Experts of a small language model.
Size: width 512, 66.4M parameters.
Experts: 8 experts in each of 13 layers, 448 tanh GELU neurons an expert, a sigmoid router.
Training: a variant of Muon for the experts, 541M tokens, 4129 steps.
Below are experts of layer 3 (counted from 0) of a mixture-of-experts language model. Rows are named router (the router's row for the expert), up (a neuron's input weights, with its number) and show model dimensions 128-255. Each number is 128 + 24 x the weight over its row's rms, rounded and kept within 0 to 255. Numbers have three digits each.
Before each expert's rows: a language model's description of what the expert responds to. This comes from a sample of Wikipedia text that the model never trained on.

# expert 1
Sentence-ending punctuation. Full stops ending sentences and opening parentheses or quotation marks, often before birth dates or titles, as in "physician (born", "2011.".
router:112105141156144130087114141140157148123106138133174131147169129125118114141128118180145169116114190131124124166128128089101155125132118122160130110105058099109154141135141131147127138149134109158135147125122133080167140107099125165098147074116097128124123137120131127140117089125126135134130141090098115122104113124125041126153131128109117147116150097146107118141135104098097122140123
up0:107114113094078122131136128141107130087121122052106113154054147156108149104104145161092117107129139143150153104130125139120127099092121129139114084133095161127137138180123081151140109153138158167142160129136140118110140142120138146103163125094091125130142129110161149085105150146134194116151123111144131124164135110110168106121125140136089142114143125112093151127151134139111135132182
up1:126162152124152171134137138145131118119152106119116151103119095095121136130161132162099086082124125159138107101138140183103102145116107126177143130170133100161155094087091107112106117118132088161161124091109145145116132124139115094142117134135113088094113162150125120141157132171105082080125136126156080139148140102153129124151099136126131139114168098108126166135121123125104140073095
up2:144146110133121134110145112108097112111125142084119121080130135084118136148135186141080119150120127119138142173128144149177120102140118138103101122137159119126094111163089124131135134119115126140130156135184141107113151140126133159139112142144094120111142149138156133149109115113146085156154116096128147087129150103102153113152170107140131109128152146169098130133150140171153161137125
up3:136115139131105158123123134126125177134143132124107123154117141107087097118101118138161165141134105152137133115073103145126126146140148166086145140130120129097129131123130152097149098124136167133151107148162136104125083079143135117135155145145176115106111162114151091140143129130135094146137132124143137133148127129144175138111139152121082141117180108148135144112133097122165160124113
up4:100099133089137107096121121135142150125088151142069111111078114120162146130104134125159151125173121102141161142126122127099143136145138155110122089150115104163128080145119126135124097128100167084151115179081095116131149116144152146096169119122140117116151074120080136138137122079148151112148116142149124146135108100104108150132153109096146112151137118147143130126135131148153137106098
up5:119158134117106081110109163112151129154115111138118147177108101123107131129137101143084128105116092126111115117156109104113152164135167139079125160130085111114106132128146118168113164153124126101127133115125109114153115125116112129158145120095104115165134099133099181130127188163127163127135168105105148150047120150123136152138157106169117162099105120165134130182130147123147066161082
up6:113110177169126121124166114096166083133106132146170142133131107148177183194133089129107112144117129109103151107144075113155114151108098166119136154116137093103149105165098122143114132125138162172094101123134107135132101128114111110128092129149142122148164103142171109120132153138147134150153177182105101114099119150145110139144145159132085105143147128130131168149122139144101135125180
up7:130179126153097121155149132114120141116114145128134146144138143122167108112111136194101141127146101147134135127099138146130135132182118101134135109155115139132139111151142134154119195118162139132135189118099119138089085117161161127141127106126120087106112116110108108178151088092094100144179091145125117084118101147082147158132140134127129120155099109081159143178133183054128072173124
up8:138145104150153149165130088148127090129089089079114120126112165181173119116135107129104124129121101123132143164138119145159136117148133114113142094127139113106127104133109126083147119128117155115160133158125154131115104096147165123161105103138134100151090152098137167081117107115130091127123147123145116140156128085124145111126116143140149162102082092132113156120119097135135132133133
up9:088109124139133102112125164098154160173113093165127131146119129122059115087142063161138139154127125164128101141135169123084140126130084125133159099103112125116129132142129114124099149082152138138107124153173098132094103077098112129102137127162127158141131119108126138120095133133158124138104099125172126107131152124111129160109145140110112107102140135126116123167132125106127114113093
up10:097112095150113159136177126192104146130150111107140113141131122117119135109122132131122101180151109119134173123143130148098106138094075137118123143166084144134134123118140121129150117109128123134151158145122177147110148100124109125129095107137131134096136118081170123146129121180141136159153143086103100118152130111110149095140138162147103064105116160117121118108123085123152128139131
up11:166079124147107130121139130152125146109099152187147127119129147112162138118095151116126096149122107112155101124152082094166119150142176138089135130101131135096107135184110163141111132102160151154108126128148098118077130153117175069157046131143118197122111138131130131118151156145129116080082144145121144114104115116110084136179133148124122141109149103108129132181116127110140140112146
up12:094120155115110093130138142136141114149158123198120152096148171114141133113140137157138151116137130143109144131138128108157119133137145160111150129119121141145082122132122087161143085124146132184139157141127064105140136157113145127098148103103136145130144137139157162116116144142146170102085121062120127115101120137167144159143124126154124143110147115162136099160106100122114070129112
up13:100145120066126065154115118103086116059163156117138150151097073129098121086119128107140117128120118136190099159112129075161120143064166117113140172183144095136129116131125108147121122120113188138131121160098087098141117112069130178152113101090160089096075114134108142159109155150122093119117116106117129124138147133126111096108139158157143134134163170101108115149134111113195117133116
up14:133086157162115121128112148082086140135132103153102153124104114127159124095107091112098169169153164128159157167127103095116128170106150133078125192177092139192168082136171122110143088146123113124133136114176073115069121107098141130107072151124170117158102098107122144127138128105086128117131090152130122138094146103130117169160125138103170146120122105116126148175112133109140092117136
up15:133158101076110118144120137152117113156168129103121130139129144107121157144154092121154087130119090164099205103108142138166147135120119115110159118124103117144140103167132118112093161168164143126095098102116133158159107100144089135103127133151096119106103128103150137152101142130139082131115147100175109142141159114114130090094120151162134151171118132117167129108148135104165124140182
up16:119145126104148085173100163103109119161083142119088111150123142113158129128145097130057109168106112130131145120094142152125127135156158154151177107094140133134096150130116133144143178101133085188126147100164155113113091116156132087158155133147109120171133137112116147088167082175134092130154082109132109109091140102128097125164120169079170153144111106115127146123123122145066102099171
up17:117134123145124142107138136142133147136102146166105142145108169150107110142098117163135107140159115141144110081144084107196096165094134105108160144133123127139121131100111103115105098132137127110158164159120119092130101154207108157176128116120149129160097132095135140092137126140125114122123100112126102123090078104159137116098145120142145124134120150146110151119118148104124108138110
up18:130080151096142159123147131096130118132096112143100141122167139176129113095124134103158123073100123104150113088156109104130137135106150118093113124145149129107158108163089125131100117109145123140158115121128121088151116132137150125121122139102146174149097118130107125122139127095150122131122120123098156102121059126113108122081085132158141159159143113124110135167129124137165097162114
up19:112155102148204092129117164098121141154123061149119108133183095167151130096130155107108126131119162090146182167110118138128089163122088097137101122140119124121118117126094139161154109107124119126139107151136105119135157121152101097150159109132106132130106102170122080122103116152132120111125117117129142127137181135179124169152097104141119143093156165096098129156111162096113121118129
up20:090087081124078140140133108099168178135114089159147131069104157108118125075120119118102133138142108140133137129127115134127148175123165119130114157109136117129126106137183093120099131084134142136176175170125130146125118126086125120142110164109143129122051163140129142155160170110110170105108125150135150064147104118119140114113176151131157139186129115127146161113139158127104100128132
up21:123161095139147135127097170104158083125103096128099120142108090111168097148098134129106156094116141149147128093123120121122139122171161100114154098153096112137136114127140091111114130171110101119161136132126116126114158124147115069091132133153097118114107131118113168088143125081154083139119129119122086135148104159108097143124153163150149136180092105138165117103148116111151158110142
up22:124104139107119140145158150151148116177162107073108100128136127174143151139150104164113135085097074122134134142135097143149123128138139182152110135145136140118123120068130149157130144123139130105099133149117095163120151165141125102125175146129121128150106143122146142112136106128143119101084111127100131098143116087121148175083148146170064106111165155108119120075145115108092136131141
up23:123147122139089149112160116110131113125121141149155107135134100129134114149148113100128140116132101136134163126133104102171141192085118114086115159140136096187133150084146132095138137153085125115134159102110127151129124089107129138134160123088171180118120143105121119095135127088102074113101127126102109136105164137152132188117096091075133130118137142118136135125138149146100125136158
up24:123092174157084117118146126149150140107179147079134114143095086124136117131156177155124127159121086138106128094091104107156164120142115077148103125124105079108143161144112135118112126115140117111150094123118100099120105103151164173119143152171079166112140147100119139179122118138176098151112157113088122134145129125098107134096116137166109147160149110114102119155137139114131131174096
up25:115091093141096142122176132126184097112133100133080125109133145075154101169146157129097173133119087089148149132105122139117125096099078121141161147131175131144145115141141123109107130145113120152106120113090122117084111154124093112102111123105100133160108112136125117108137112126119128128132099131122156105130156151131135121090106158136123097104132076089133147107097110097140168137157
up26:098167145101123105115123147129141132125171117166116132131157086130119190132141101159137135104147173145132117132130088102141135161142155147150122109150118139094124125109118153116110124052107129153147145145123130105136137129127114140136121128149174110119108142119161134151151095151090162083156129130156155127142117144123135119078121109118146161136151130121093126142094134144109127110100
up27:157138134123151086103120156161096101156116088116067099123153176122145134096128161106137120120142158097121135152158158122125078115094094127141111121144125128142102135117110165125153160138110111122108162137073156132122124108121155119098119101089113121105157092116139164124090122150116088141112151134132142123160149137112165044121073116107116053131190123129123147131136141087102160144113
up28:113113147143133126110120137158139125117139131131140130136107142151128089131152103116119106166115049135148134116111131132152109118100107139147098144112119159163140104147143142105133148137134107139145124136098136127140113110183129111150142117090157147143102151113177117117154167063139110153131149124093105152187135109149065160095147105120094105120116134158138114122144102135108118121135
up29:132144131117107125153134135165117127085140136124134148170137090134118125135130160162110111097118102141134152145102136126091089154143120143129160117109134106142103175162169150116103158162122116117155152127149122225181132120171099139110157096141097139160126143161109139119101137130104165113123138118119133141168100094142126118139123194124111110148122157078133098100108136129138135140118
up30:155115192118093118147146147162122112162137108104111143123096133136118118126116114132175094134114134147124151107150100147117142126144110123132113155122148132157129158142152120143106112120130125161122135119084106130155144133130144142158160120116139129142125132143107166193130116138157134138112116115139162153150169055127135148127131129140129202137146140086193131107134121140110162186126
up31:161157126114160120096120108173136125156134138151133129109107122132142135087145097132129131147163126106115166095146102141143127136106097107118141150160145112147142138139128112132171136147151097107113127137102108104118145096113119075104139113079114099142131140131128102148083170129141110124127152157141152131116125138110146132107099182108130143127176124139087080124120193124131153155141
up32:108128131173112127112163137093132121140146139094196150118133154103124151127084102148142147129167150139137135169142108113138112120204109145136139078127098101123111178143099113130115156094133121152162181130103118095154109131141116155107093132133132157143102163094104138103096124110135120189121117101071121118137143121140124161129131153105082084104103102149098159127136146148134206120119
up33:112106115156121148144160131173136121140111158140125153141130131168161138115128186117105115116153098136096111123119088091104127096158138127095099129122105101114123138099126137119082113101156122202111133118161154102136112116107153148091131172151111142161134178140102122127091175120144142131120127124128149113113148113118149167134131145120110087116158091110128166094146126121154126101160
up34:113118157124082124108112126138129081124143137135152111107120145168106120120183139188102159155134108142087164195116109120147134115129152139146117107112136132143149171123099058142153158140150122176130084104149177126089129120145138135103180148114147163159101152120133137114108178104145151140113091124144125153113117127094096138099104116142134129147105116096167118152150093163091123112096
up35:112107153128142119110128158127139110119172135148143092117105085098117112130112152116104147129108113168115124087126103143123117149146129137141133124162165134148105104135109131124130140135145117098139190135105088125091125118128128188124133105109119109123087106088125132085135109119150097151145112148114105137143134138168087173117157144135144115165112127146128122143145132126168098107129
up36:108092160136134131112146150096180178147136177136144105118136105114156148152121145142109110141141098066112130113129152117061130106110124114178095131092144141128126107122120104123127140102139109098124154112149118138126079076171194119118131111161150142156097138138134121106106134185154164123094131120094144144122096108100151148152133095100148144114127123067119162099078122096143075147113
up37:122097112174146136102142178132118149135130143107158112147137130130160142088158151152129109160129142114151130109131097156067089135106127138138145095112166120145121124142115153093135134116122149130137117124085168110116118078148153155116144130158098122129138167118117128171115157134112147109160131118153087096129094096135101117130138140134095140138116080154118162143147117101145097140119
up38:119110104092106137120120112102136094131111106160146116120092114141104190101143112156123129076093133102119081099102155160122146116098180149104082112144137101158089138129153100111116080129138154138092156113141105145129117155104150138090157156171164126152124120166136135127119171142097149120122136093073171078133155064107121145095108104095141138150084140113079106094101130113127139110115
up39:134146158117102155176127143106151129122128141142156130122126115090143141112152154158121138125085179145091122129126133105126105149141114070123115112134064113148144121158137131071109113161091137134150155132149115127099118075147136092102097137157119120123131140142152153095113120160149146128164173115134158160151112085098121157114144127124124110145164104152109141113109112171191150114112
up40:099139141141129095080131128181118117113162098107120180101115140139143133140127135117148148112101163133119161134132115135102110105141116111156136112155098156101117118141118125155116085099160178106141123125117133099172106117174121090143148132128135132130094146127111152123106147116156140176136121111130135119158095140131112159125143135149112139120126120133168139129110145083114145165117
up41:134093150138138086103136157122155131115109097167125160133149105089165135102154123112154117133159087140116130107131165121144143173115124095129134163144149117154141127105164130137117106131098128131144096133107120106126147157134105141116163104134108063164129141172088086136110163135159118134163168132154114160150179132163114195118116132150109150128110170109115146125124154139152130112125
up42:131123153121074131083127157119122109114167123112140115134131152103110147132122159178168154094081158116101130122132112133137120127096144160105137126125180126159145131120130108113135156155124165161122102100132144127161153155145181104158098140099135110099145133149125128145087142086119111114124114134134108113127139112115115108135133107126184082139142088136141130081150112138112148108146
up43:124162119126132098156164115143108107118120114133137121147124161123098147125106122133097124147144113137106120126128130135078112098101116114069136138111101103169148117118129153126156151146164123082121149165147176111087108106133090128176143153158142144116096089141142112117147175149119136139170144078102122134147101084149157087097109117177148130146098125146106084148148160131095109161160
up44:146110107123141120127098127091165098147136165161155131128103109121145130144157130081130125115128173123096106126171087110140094157163146159132143109167124152101134155121195169089100136118079106104126130155121135136147116115139124122142116101137124132160126164114126161116069127166138128130146117099098113122111175091130128147072127105105120080133111087085060173128119164126087104144152
up45:138118105133112125124146131070105095106137153126150137100102106150137138154133146099141125140141109153127157143149092119102127123124116143162156165160101124118146083117131148132144137168096166170113111109089123153120146113118160159123103116096073138120132106104157112117126131125151164166155116123119171138150101107133114103121083124122141134067150136089129143085119180151169133139131
up46:152155133124119131144107153140156103093116130135108115154128129125133174130093107138078107148128130122119163131178107144132176147120121114088148077127142132112073118164172166135137133123098125110151119136116145137141092128130130138117084119089114131152137097109119168195111099100112141145111172126120126082095115136101131106137108107125133107108137140168116143137128160144116134099176
up47:156150147179172127096097143152146144110126100129107131125150106129132158125113129127123150125117117153152132153095124128143146145118125137132141095119119136110126179097102135132106112143118134120133164169130087104130148126153133123104156114136122116101128117099116171145113104117174091182148163121136117115087132098093163121124094119064107158151116123128117144096142137111126130156104
up48:090092097169073152129153136139099113121138100118111152143100094139124131084121126101142126109144134126128150119111093127123155133164128149098127135095123125127135133120120116132119118117133128124143148106140079119138157153130130097132084136083120135090156138129177081131131116148171124104131146118112163151114107106161144056138100143127110180134132165096081152094066136179127107144114
up49:123154126134108153182140169122164105135164124121136099114123174158145139132132116161149135141118129119124143158112115134148111169114142126136109089141105139147098082121162163093116105127129103186157149122121111126108178095094122106098102128096130157161117177110107103140130134123118125161126120105101139126125147119128160113124103122161098111188133129112137138145097120104127117142146
up50:109160167135108137163144135152150141140124111130158127134151106164105121150076142142107137165107114109156110131114154141181085139129133148139129110134087121082133088138148096131156110084169158163114103124082137101118111130157118134123126123128168146131146137096113097167129137108159129128173111136129119066164118132106104143099135146129098132104135122095122086134104140108143140127180